Experts of a small language model: vocabulary 8192.
Below are experts of layer 5 (counted from 0) of a mixture-of-experts language model. Rows are named router (the router's row for the expert), down (a neuron's output weights, with its number) and show model dimensions 0-127. Each number is 500 + 25 x the weight over its row's rms, rounded and kept within 0 to 999. Numbers have three digits each.
Before each expert's rows: "comes before" lists some tokens at least twice as common just after its tokens as in all text. This comes from a sample of Wikipedia text that the model never trained on. Tokens count by the router's weight.

# expert 106
comes before: " ", " January", " MF", " \"", " –", " March"
router:494542483535500514497517513507493513490465536487485475485487511465481513511488542452485512508488529485517497462488543535487506504525514516502504546458534521466524525459484484493534484529518543515561520471507554514514516537502481523509481525507545471469521520482499507479509451527541527515508452539520503473499527523480506525533498494528538479476509550512514472475524481491482538520482
down1:507483503516475489445480509525486492475497506522520501502522530509488506510478532543563453537511479468484530522498513554463448509540506513500504512461501488545494542503516530520463459477517499494497505511548493499530479497466489532530506511489505536523477533510510470486539497496507497484507499488495455531522517529495452543501512537476471509503501501519457506508512498518493505425455
down2:506506547508540538482467517522439492455497484503479523471495520512524509465480504528518565472489533484509515490507494502457475479530488518503508562503517513485491472521536516454490540494478541523519449513500492507486474491478476490483472512533479474515542506544553539486520483558479525512501510505524498503504522524509509474514496501493522536474527510491500523499529466474512498483555
down3:497449492498503491475508496478522481550507535505508496494453485454499476417478534498474461503516494533472511465487473489491514491513554490497485473520479538498508503541515493499510498511517525498511484517480537529488502529476440477460514535476498512497493479495515559484487501483472512503515475496492480482484502482535483510508500458517518473498489513498489478474555544504488420511457
down4:557523539529514518554485506493484471498525442515487520520502520492476537515474498516546525497510477496503526473487516515502492470508517545549509562467501508500517475496504514491484498532479488494517480542506519497501523505497488500548519490489469491517523453496503522513484504554518512479474516567512488487575510503472471491455484516528482507491497526520527510498508490571480519489477
down5:497483509513496527497499519526510469548490505519512479485509476477509530480439541491471532532506466487539509483482462497513504500511482585476487504500524456537522511498469484478478523529484542492499467499523554507478490485455477464472460501514460473493487524513497520475511514501508502510495522550480469476514505505473482500545501504491483547532464521485481470488439493515524465476501
down6:513482503459509529446520526494494469495523509503511462507496511507479557489518504562463517520488480505515503531485493479487497463516449527438496564462493498479466498533498504493504511525497451508475504531523525510535480455514510510453521443511469496489517508498498524508516504490478501520513544519507510467479494530467504500481510503544511498505505500427473513516528497516483518517551
down7:496485470507520502536458496473502481531518555481493520513504478462480522516486475512465448500523485494525527493497457517496488480482516511551497493532503540511460467502521530508516544529546533512483527522503489484490533510509482535521539493530547531488549486546553504482484488514510528497511481486528483483486507510471499462528509526569482450465498514509465516495525507503522501482471
down8:499503519508518506512494478503507518519494516513492513543492539485513511468478523503525516500516467507516522501552485474522448466527504507448506514516488486540481540514535479487512457531507464500511451508456505510546459489456443542464526505469510531496480523475503543515497514512495476562515485540496521482526489511483551533493495510497523491483454481465480495460517492478506517546490
down9:520519524501499474520477498447507486476504494519459503505491554546497494551542517487480519494485517533542479455452502466498489544529465540480508519464493486533469501505488516514506511485518514513514523508500513518452536473540516549504485467473498475501491520520496473499478512448506483448488505490495474496492512462530547496496461513507511493492570525467483520518522487470527492518473
down10:540502496492534530502486518557469506506509490510470499519504460492473459465487471475526479482490522522505537513481491498507476521456511476555488510502496521495527499480570475514518519467493501474456445472505476545489535498514535464474489516466486511509493497507481464500533472461484495492500543514451518477501501506543500477514508467494528562489452491494542486485503498491468480507530
down11:494536500466476503563491518493529495551473515516536476522502476507486511541484494526482520528487465503502497512498504522520503520500475488414511503494541441540453500482474510491477520530489436517475507535456492497503481496493486536497478445515523503489476529487499518487496524514547488510495508487485481460512497455499538498492538532476449517454508518486488502497492509481509476519525
down12:541480499510507478531508498546539484539465510494509475518505460526558484477523511499529495527578492517482483510511518487456453480505491522484481480468499464536508505487490497502498521457464503491455507530497518536478520486472502440508529474474524527537493505505463505484493480505496487524491506496454507473490461472515478516471522537499502521486467535462534511484532523490528485548491
down13:518501475455523537526460491518481480523555536500524467499505462500489478521461504490483509503523537531496519505499508523518500480506496490515509541516475470540488512518523468497510521561512470502476508542496537544493542502514508505465524504497506523480495533491508544473495497523569504547514494508456545513504526496510512522476526536551504510454453502501491481472460484502481495545494
down14:508478517503463469453492491485511478465534469545495554464503456479466478439514424515521497447481496492490507497499498512515512491482526505482464448521506541494519498480524539485529500458503503522472486476468480529496511549498492485483510530502519493504512439486509464498523504484473506490466497515494467480468509453487468509476504499504528532518505526477531487493515552479482491498509
down15:431466503551485531518511494504535460535506491488544499512464512512495504477456514523493475494521503491520513469477504490491534462522489522515525526475510518444490454514505528511490530504502533500487457537491508518539469487498473492486503510500521507459497518522501495479522514531489532546507499452503495469486490473533492466543527506509474543465487505490466454506511553534505465503548
down16:474530519475520524482432502536487513499526509527526468439516485501504489510504487478528532467498553529485540508475501521505519515523482472523522530508512503490483509528521520501513555532468507519492476529502525516508526500543537461498519512547497502486469562505506507494548505497487513507514511489496491530462535487548488492495510501509493547452529476508523436479477453475510509491503

# expert 99
comes before: " ", "\n", " by", " in", " to", " —"
router:481527470529526536496513478523468528480466527482473475479485514470472505511476524471468525525486527480484520470477526537478529480519526465482521523474520528474524531470511494473525470519530513476527519479527536523534516532518477525503472517526526468468525519474502530477531468529526504520520476533535513483497524530506480534534469476531530468480525536523528467471523476472469520493478
down0:512499517520557501493461491476535511520536537441491448503513516494468494526467474515527527547486482477499511448524544482469486466484470520483484480489515487536524518489550493522514493501505464492512473491524505496533481481498537497479459494482534471482479498536493486538531479493524475485533502521456518529509433531511485562521496466495500495486493489481508529479515512510493506463487
down1:476527495489520474503458477518499532497536516489556499518499523529501505522450526520497455523492458482508566523520483524469434530464498484496489487472489516544501530456461479519532483517497457509475503493532507473492538505464493509511518501457473517498536497550473518506476455565501470488508525508490505495485513477485480503495511487486476502488490504501496486479502481441448490498489
down2:472505472476511530454459492509494502497508483514523516471484543534498443513504547504506508519503505547474487502528486554545520503497482497527492509515493522481541505546470544552523489491466511527466526483539465471530489516484521443543516533487487507545472519495501509484496475508463464467499524515475482536484551523520523502461502493480509496516497495478483474522489502503461473481479
down3:515506509501482534446492521480492468474515451494478499460500482457472541514501500477496532523530514525513482484484469489504503504468489496505474560529517474518540514540526508488490486469483497534558531468504475499524529452501570506496514481484503500493463488477477471496507510478517508528482524519495468518491485547468494516507493477563484539495483494493485470533527485552497454485515
down4:494493490507509468527550489531470484523458490552511459525481514555462563551483513524508461520528541519481497483470496502500494487506473491496530504516507490507455457500513475502485514530515513542521477494491516537496505444522530500459510443478503500482478548495509470528490504485507527489467475479473495469526503510523513515486534505521457527496533500519523482506451479528499516513472
down5:483506489467476478496510470524482484527493472523527476533502483537489511538457464524471522520480503496536473468514518510537551511470499532529501495485568483498514443531505529497493515508469515474502482517491512503525512498480509511534475493502507525466513533453486516467533504516544550463478528517486556495547501486476543477499510523499515481495509509529521516525545536511524510528541
down6:513514512453532478512477487509499519488527515465494500504493517512482515492451570484502459493515509493518513491508494505505468491483499477480511520536511462511452553463512528497495530557479513495545493513514491523500500452466544513430493499434465489493483500530511523475520523506520509500505494531513531499508508489527506496533524471443474496493523496547528529496492547479480494480460
down7:472478478497487541491517463488491552526471512505496468511525506476525465504508468462485490515519496528510498497470437505504494436482499493497526467516513504492512461494497486487466542481470506505489486512502502499520520502532439501490503488529478532457478488507499530526515534465533483536486481507513539542494541563504496527488522505527512513528500506441483486526567513506494553479499
down8:506507509488511487522485487527507496478498507525484478426541487501449498489508553532509564524532508498492463495469494514522524484465507492501505507466503518470494484553576492475517499522500511481504479481542468483493543497495431518466534492526473520495486545521509473517513526489478488513532493453513515506487512502496530536484461490523477507527496502450499489549496489502513517468514
down9:501528461502486511550516511525489513514501480545512492482492472520527484472520515529481488465505515520507531482454485492527513502533544480504502477499465507520477496499554523539485494470522494474501449485523531501510517491459481527495500541517507467487526488489498489495480446498441519476460522476548507533495552505497500467453454494482569486527476541488512522528490475484499508487491
down10:501532489525474511512502533515475486490481481524488480497531474503525485516512538529509451458507506548511532500489485533569472508533548469528493483510503492552528492503458499505504544495512525489521519488522471485496485536511474484515466490537478488459478514512563494520520472489507512460524496517536514484519480470489530497476469521456479506538540503482497476494497464479549498453474
down11:482524504460490504489460480492512493523500531510522509508520507491533448508489489504426488545504471458497477506525499499551520551495554496518485500486537493506496494520441488492506503473492517492489577472544492504503497486504480469525528542489489483486533506576487519482519475530493513508512497504535511488482502499506483516512503525481534472500479479476496512495493458438525475480459
down12:501519483504487509510502490480501514500516547523470495523484513497499475565513479474500479532500485464510457479497492451476460507448552458500499489498515474523536492452517483473483509545504479494508498500524527468495485487427490464541481492532507510511469486520471487550510489494478499470540503525485519476482481554470503552525518488484477539492506502489538480461467515466516511513512
down13:490542531475544470501485511487552528502501515528490500503524529503524503471506514510500532490500526483526491516463519463498477517474511505563531510501468518549556513521493487485482503507535528480529474472507513512488480507523486447511440495509486491506496526541511549472465500511483519551446508497481497474510477511505550526511476516469467497498484496482524499536540504524482562473505
down14:523508464497443514501501505521507541470517513508497519513514488480517457507520489499536532497525491471541499507532501506518436484446522490528463468482479475495510485528487496519484486564545506475565497509503485502502529502542481499519504462456510470479472481532482450464529480482503523452532486498489505474484495499511508492466475436477496486489475491524460519480535496517504495476478
down15:521529520497457512474530460485532501508516482451472508485502503476498486516477480471515519509521501491500467518484459479504534480478508540483509500486502474517494508489510486517464486466491494537490515437521515535481501506493502497495470470508531537534472436521491459469435497508509485496516535469446492479489497505466479536509439462503483508527462516539533527484523539505496506507547

# expert 60
comes before: " the", " and", " he", " which", " but", " a"
router:479536475530523533482539500532471525484459523479470478491491508473480535510476528457479519478478529473520516471477516540478527481520544478472514518462526527469520526460507502483527474515533521487527506472519527525540518529524482529481479517528532479476518523472499520481535468517518517519522476521508510471484520524494484523547482475533519473484523534536531474468514482496469516454485
down0:541496520506470496471500492513519494473503542541514550487516534513522490490488496531505512519511506494512544491510458505513517513539436473508431471489493485503521470566518497474503510458473507499523501465508473459460510503484497494506543521462502535504476504499455490507484490520496529499537508494516511498479487476494489462455518496482480540518504479467514497559525517551476539497540
down1:545486512503472462500467477493455508481482517473478473522518470492485497515533531514466534537516529511517506489500453538503479472498510480543487423508468470542542523515550506499460454534491506472490509476478518519527499512479511500525543518487502538531472478525479500542484485494482494535497514500504462530518523497466504529496509519511504474491474531495501494514494452552494520465478
down2:501480514529507493507466508481531493477498436502501506528464519514523485464502534507500479466550476480537553478572488488481502498515500527514555456542470490500515474548482471511471480454502481477484455482485492510524490477484496455504501504536487518503488544484520498486434469504494527527493521488517483492506498472539478514468519519463495511531530524486494494498496537480543495514513
down3:497477540486470495467448535481522489451505471495442533474520530538539490509492497516544529484519469504509463489541467470516490502483513478526446491506528514494501497527497513498536487471475502477506462470512489443545482486496470500503540527479496502496473488521506497493502529516493519520497529476521509504477513531499476488487459527479478513405509504522513529543506522524511513503494
down4:505450497514488511516480540506493536545506517481529504525518480525458495506459515462494477511503526482484493509530531492504477464502531491505479499511524470570441522482480514415475502515494502528492515517498478480493505465520490511508465490486482458482486529465502464490529468485541451514518463508535493506483474509494505495491448515521506501514475503439489485487496447455503514498502
down5:521508504517485499501514481492496489449458540502511482463481504445529460486510495468493464487493512490504485456513474519525519502485523539496475500546483526479511508472496493439493499443557491477531465499530487526525489493473482516492490505463479494483474553520500522491468503512525492461503523546473506580504473522488501477493533495480536521477511488532505456544484492503527511517513
down6:540497484478503473504467495529465469567481513505505497532493528482501546577526508479443498488543498548496501516498490474531497508505486498534531455501536533528473507492483519495515524544515473469536471504520491484521486518540544545495503527519476472494545500539504513465502438501487487501480495536520520518502486529481503516493521506488497492470490532510498469500478535506479494516534
down7:468511494503504463491487473489483510555529487469517497463479516503511490518507498508526473523529493474494482479487481520499478475474472494509500502511489461492542500516519500513523507538460488478511524486522526492501548487523524467486479518455550563531456511488495531551545537469510498557520478490515454445519499486470534476532541532479495490472500466502479520476497490500493549482474
down8:475492523469492521496447523477482499501505461495485517512453501457498486448473511513488487510506495501508531524497461505499491515492525531545535550499468488503493493535512494514484502531480472480511516444466501516536524475445494486503462522426533538524472524483477513514485545510473546521521514498487440478488496459475527489512446523496517488476502497502481506506508480517530504487466
down9:472482466508496499489534484482492544498506483457468535481507493505520514465508462513453479498481480501548477541515526505483489465470508463467550474516501478471543459513479482478489451483478445515465491503497499520473527470461520498536513484509474529490504466489464476520519487533484473493479477542471567512530499487512481498476492502494507463508505555478479496485479485526522467505520
down10:506493532490507512504480519483509464491481490516493499475471509523490508498452490514516482493509526469494512448553459506485481489491489480537461523544488476478466568493484555455519507498433496475523487484550473471472504499496506483493492546472518485533502517497504527486509505510505543522481522432476483490482507516495501484520504477471510523466494501504569510529494505529490539532535
down11:475501497462504483499452508515498541542521469506494493513490509462520515501443525503524455503481477520490509513491516530477472501519493510487486543500496503430504497527531564490541503491514506469522473503491490511502483427494544507470496528477476569560469471494479520500490519468528510532490506502498471493513529466513508457496513493502497481519531474506470533473488484467525522526512
down12:470535480503489503486462500556508517463496490498533530522511507495538516474497507561452506507533501463521515493493544477505489514495477467519450507476478481501553485535496480499485500537493476493529483497517497519508451515438506502524497554496521551531507505526530491518477536521482527540535476537478448488486509509499477503519493492475516495502468498513458467500529502469479511500549
down13:508515490515530474472493488545523482503522506505505519529542516514482500528544477487531514513498489480511526559501530484532498510509527535495467476510495551518472559525475509528498518500516546491494490531525510438507497512495544504495530526524506501482545485513516466479495501488512479467472518509548514513441501521534485517486516484476506540457521521487509479540470496467477530435520
down14:532523496509528507495531527514514458532484511538511507493481520520527519456531500480473490461498512477516542507441506417481547524488491500517526488528479511490512505525509504490446538473536509497502498464543450517464477479490491463490488471526515500527490493551487519513491501533485500467499522490520542494487504483463489467521517522458495500561489546494478455517500501502497509490509
down15:468503498520480485498467491504471522494516475500520483470516507489485499533526532494511508509511546516506465517522501526504484468463473532497484514503486460477456555456481555490478505560487517494508507489486528514519477492482534504514526477533495503560462527504484515520512476482527486471481487535486439501552511514532509523506509520528479433523545481509509490507482490504532529563501